From a checkpoint of a small mixture-of-experts model trained on Wikipedia: width 768, 544 clamped SwiGLU neurons an expert.
Below are experts of layer 6 (counted from 0) of a mixture-of-experts language model. Rows are named router (the router's row for the expert), down (a neuron's output weights, with its number) and show model dimensions 240-287. Each number is 128 + 32 x the weight over its row's rms, rounded and kept within 0 to 255. Numbers have three digits each.
Before each expert's rows: a language model's description of what the expert responds to. This comes from a sample of Wikipedia text that the model never trained on.

# expert 2
Foreign name fragments
router:176153116157093119153144132140103126094102144133114132148176145116113137082148093142158100178098163151141179124141136123147150137132127092155129
down0:122117183090112166133119030095163150148121137073163138154162119055071109110092146124131078067110107098127142092148118139100125073091171184078189
down1:165115143169140198108215101119126077098082112118064093127085157156104132138109104183085151122116146151139092101087129151080105142116080116112139
down2:134097056081119153145164141158155161099123112087135220081078121123138136080137049213131168131175146124111106166128160144047142190138127168132108
down3:168146165143133110121050141115127155111115129166127111092123124182168107138172164107088089148152181148193097120163152124141163104161113151141131
down4:140120111139189124105189080099086157104114114125129092175109119114102110112133107123143119112091120172073147114156149132172201137117151180085182
down5:168134105123155103143103111075104200170182117183135113036116101155146143118172138120174159101061122118153086128143112087081169185107157136150119
down6:116123098122146133206155122166190143116135132120124151076070117098129147121146110157086164152154120079148157180107163162107166145152130168131139
down7:184149148135135092134140145183197108106111151152119116100112156142101144129167174047135147093140144118161147151104150112142209140133120149134135
down8:155220147141172160123146142190073168167117144171077111099124126103094107088128200134184188082081086144159131111142087124112080088121125136085141
down9:149118163134198176060069153086084109174117162090081137089212147114118122084118204114136130162076082136149112085137128155092124097193107112125131
down10:092137161132182113158079098109088163117103129118080065078122083079121072087136107087149124111136113143138221123156153148136170103123136140132147
down11:096099193157147103120141097105151123083141141086109130153113154141110129153100172139132095112133087080139163138104152141140144080096052124153155
down12:187119115130123134145107105134141139103119092149092101125115102174160135096115142088113114137041130093128152116135152101081132161181114104141089
down13:095178188113129147063122120115098118115152110080129108099146096132140152171073090136127152168187094152099141105156084158134107134085102112103200
down14:127199135176131110104172148149119142118158124110166164112103199213155116122165138126108124085128204169101184146134104084084123143141118188136056
down15:164164120165084102052083134085102097180148168082078088125097138093134133150135136101101124082133112186133133147077153144103121109092094130147159
down16:092146138137080084197128162117071147134109164090151181067185197136073114139127121136138131125132128089095143151192164152063093144146160124140132
down17:113098051044077090131132109170131111142094103118148153117137114127128132161180114122159105144137145127105147138152125091111138101151185156084080
down18:116102121139123132048105107052161118153043125128024164088107103151091148144155115090103128089194119145135136175099111109146164158116108097138145
down19:094141119147107100124169116138126110122161096117135106098144081106091087111129108142084094092083113092197130167182151097160140100083169068104172
down20:142086133088140126135115103116127094162132095082184100130141154022077081117104200155130189167159142165148150067068137140192115171171133116167140
down21:178121150130166107122151126100159123097100117168095126104135116154108141096110116105118158142135135178113138150125135132130138101148142217102152
down22:091126122148154037185143142087140107102128067133131123142093131158096079134152139143167116110150136133131146129063091118097086099122111143134161
down23:182108123090056169173133176136148107146079170183111156097116094130126131140159120117123096089069127194098117101163134112161085100122055105138118
down24:136164122091144165104121080134159160132133123135154134169124144157080153087078151084111057121155105094142142155108141157106098123096185131132135
down25:156121153104119128118141145162072116167176190085110187149110186063100072180088119118127155109126129164105107175114131120170101077145131141113150
down26:106101139141127090125116170117142104128146163098103142144126197129096159094111114183119140095154130139155106102085170101116120087131132086084174
down27:133116141149085134213119145118091122112133101200152077110128059148084127194188160116103120125121142136088157156164189134147101128103097130112161
down28:114155103122129176158133207131118086165104130101131119113161045149146110090114126128164146113121105098153087128163191153136138102090165126112132
down29:129125109157084123136152097137122087093131139107130139083127180082098169134087144120082093080170137134088115114101108159054091085098122102153091
down30:153085154095129129126138113139141112132132135177163122151079121139152155127141086159146082075126111111172126111118100159099102147080152148137102
down31:098140097133144100115159144159118129116152132121130149110119153182125093095114124141102160169087105099110131105188205081133136127125126127161071
down32:149136111171129082101164133129113124107109165065162125121104087127158116131105120154162071162124112152118151080115135148142158089100166255155126
down33:143090146150119119157149095143130149080156076135154086104156130210134177121153169133126139119129119131120115105129165137163151111135199099115083
down34:125089125144111114065155134101182194130122165127173104076145115148140080168140149098134116127155096093135176149208084105131134105173144122115171
down35:135057102082124087158125151120111148154122197099125164073146132174080102171141126126146117152189134160135115142214208121134093115127127160122115
down36:119160116092126168121085134130124115083082110150079132129105079144128139108126174129122146142159135117077177081121081165098151174134186115109096
down37:116074113134099177129086151165127099133093151191100107185145172099113146114174126123131176096150134183163114153131127123171146178118071105134109
down38:102132106141065109144177128113096201115115102129147138143112133107129170140166143124148150223137171119104102083117124093197148082155120123180136
down39:059102075120104124108131080146149110123151123138138036113096201088101141156094122180106170176131104113107088071140146121151078076148100140085127
down40:153166153164188153116111122175158117101144118063158117154129108161120142135085127123122119109127094139127163177128103156140168131124134116138135
down41:134132132144101172083109132178082120148163058135164104190102105178075117119152097135095165114160166133132163099180151046181169092115170147131145
down42:141153142078092111099159134193174115102145134153124150107056179108122103151136212099123105094174143149083144087150143127088130055112121171131155
down43:111131082126190114075071131135091148155090152144152191058127160156193111107102148135078153167134089075113116115118126111144129201157175131130113
down44:113114103146067144089148104116083142128135130138140102125143095086083124177140138094173167157142163112119190119157143065120145121107099096137134
down45:160149189093096159169204069118075161129144174138113148149138130132111144079107075122138147130107118152114123150126067130110122089122188090151107
down46:133132132185108103160178143111116158157129139151117134095115095125095094144064162144170124088105130093162089144161171142206099143164121126209163
down47:156132117144076063141117145098077089118140147126084148150119123093138149131178142076082076131144128180131127117155124144163099098072182072105188
down48:117201164081128109128103098147128106141137103173096113120113131113139142128141154114097149184172134134132199134173086075149100127124034119142099
down49:086078185146102165106075040192107148114142066060144095099195066142068129104107173115114078142112132139098140155140182124149119153133099117160144
down50:058083124116118083126178057146143109171103123132113144121125130133104137136099186088117111133116116135149106132105092111072147104108163121144140
down51:155103147160139054153142168108120130075078169160114072190185070116120128109117161113100129128091085157108130137116154135181129135132115113034142
down52:104109104136136169142186148201099096118154146090153175113172174074100137105124094092095168122146119130128146126176101062089136177101135147133098
down53:171172140104161122142134141117067126067161183185139124158100124100223050146109155177178163150077198110125133123139147095100198124140149116141131
down54:106118137114138128150168087134166136141170098103156114143138126190113123146117176110107107149117198156155095102103146082098132095136167139176113
down55:151136101121129103102154168139119135128072119105108123163119099090153183142135095106132102132158184190112116117118118143130167126158127069169095
down56:162107185134100151151067195139127139163141126090129102129143183121030158139068109128145184112114179150146138169090155110133131148180120091126137
down57:100099069150116123150159117113176132130091127121057120134136162138112111114148149118167113145053175132114135130071126136081113104162181185076117
down58:158131076124129179129119122076084178051143137154130137139107056112103167126154131113170105115136151111097143106120141114175172133118111101090057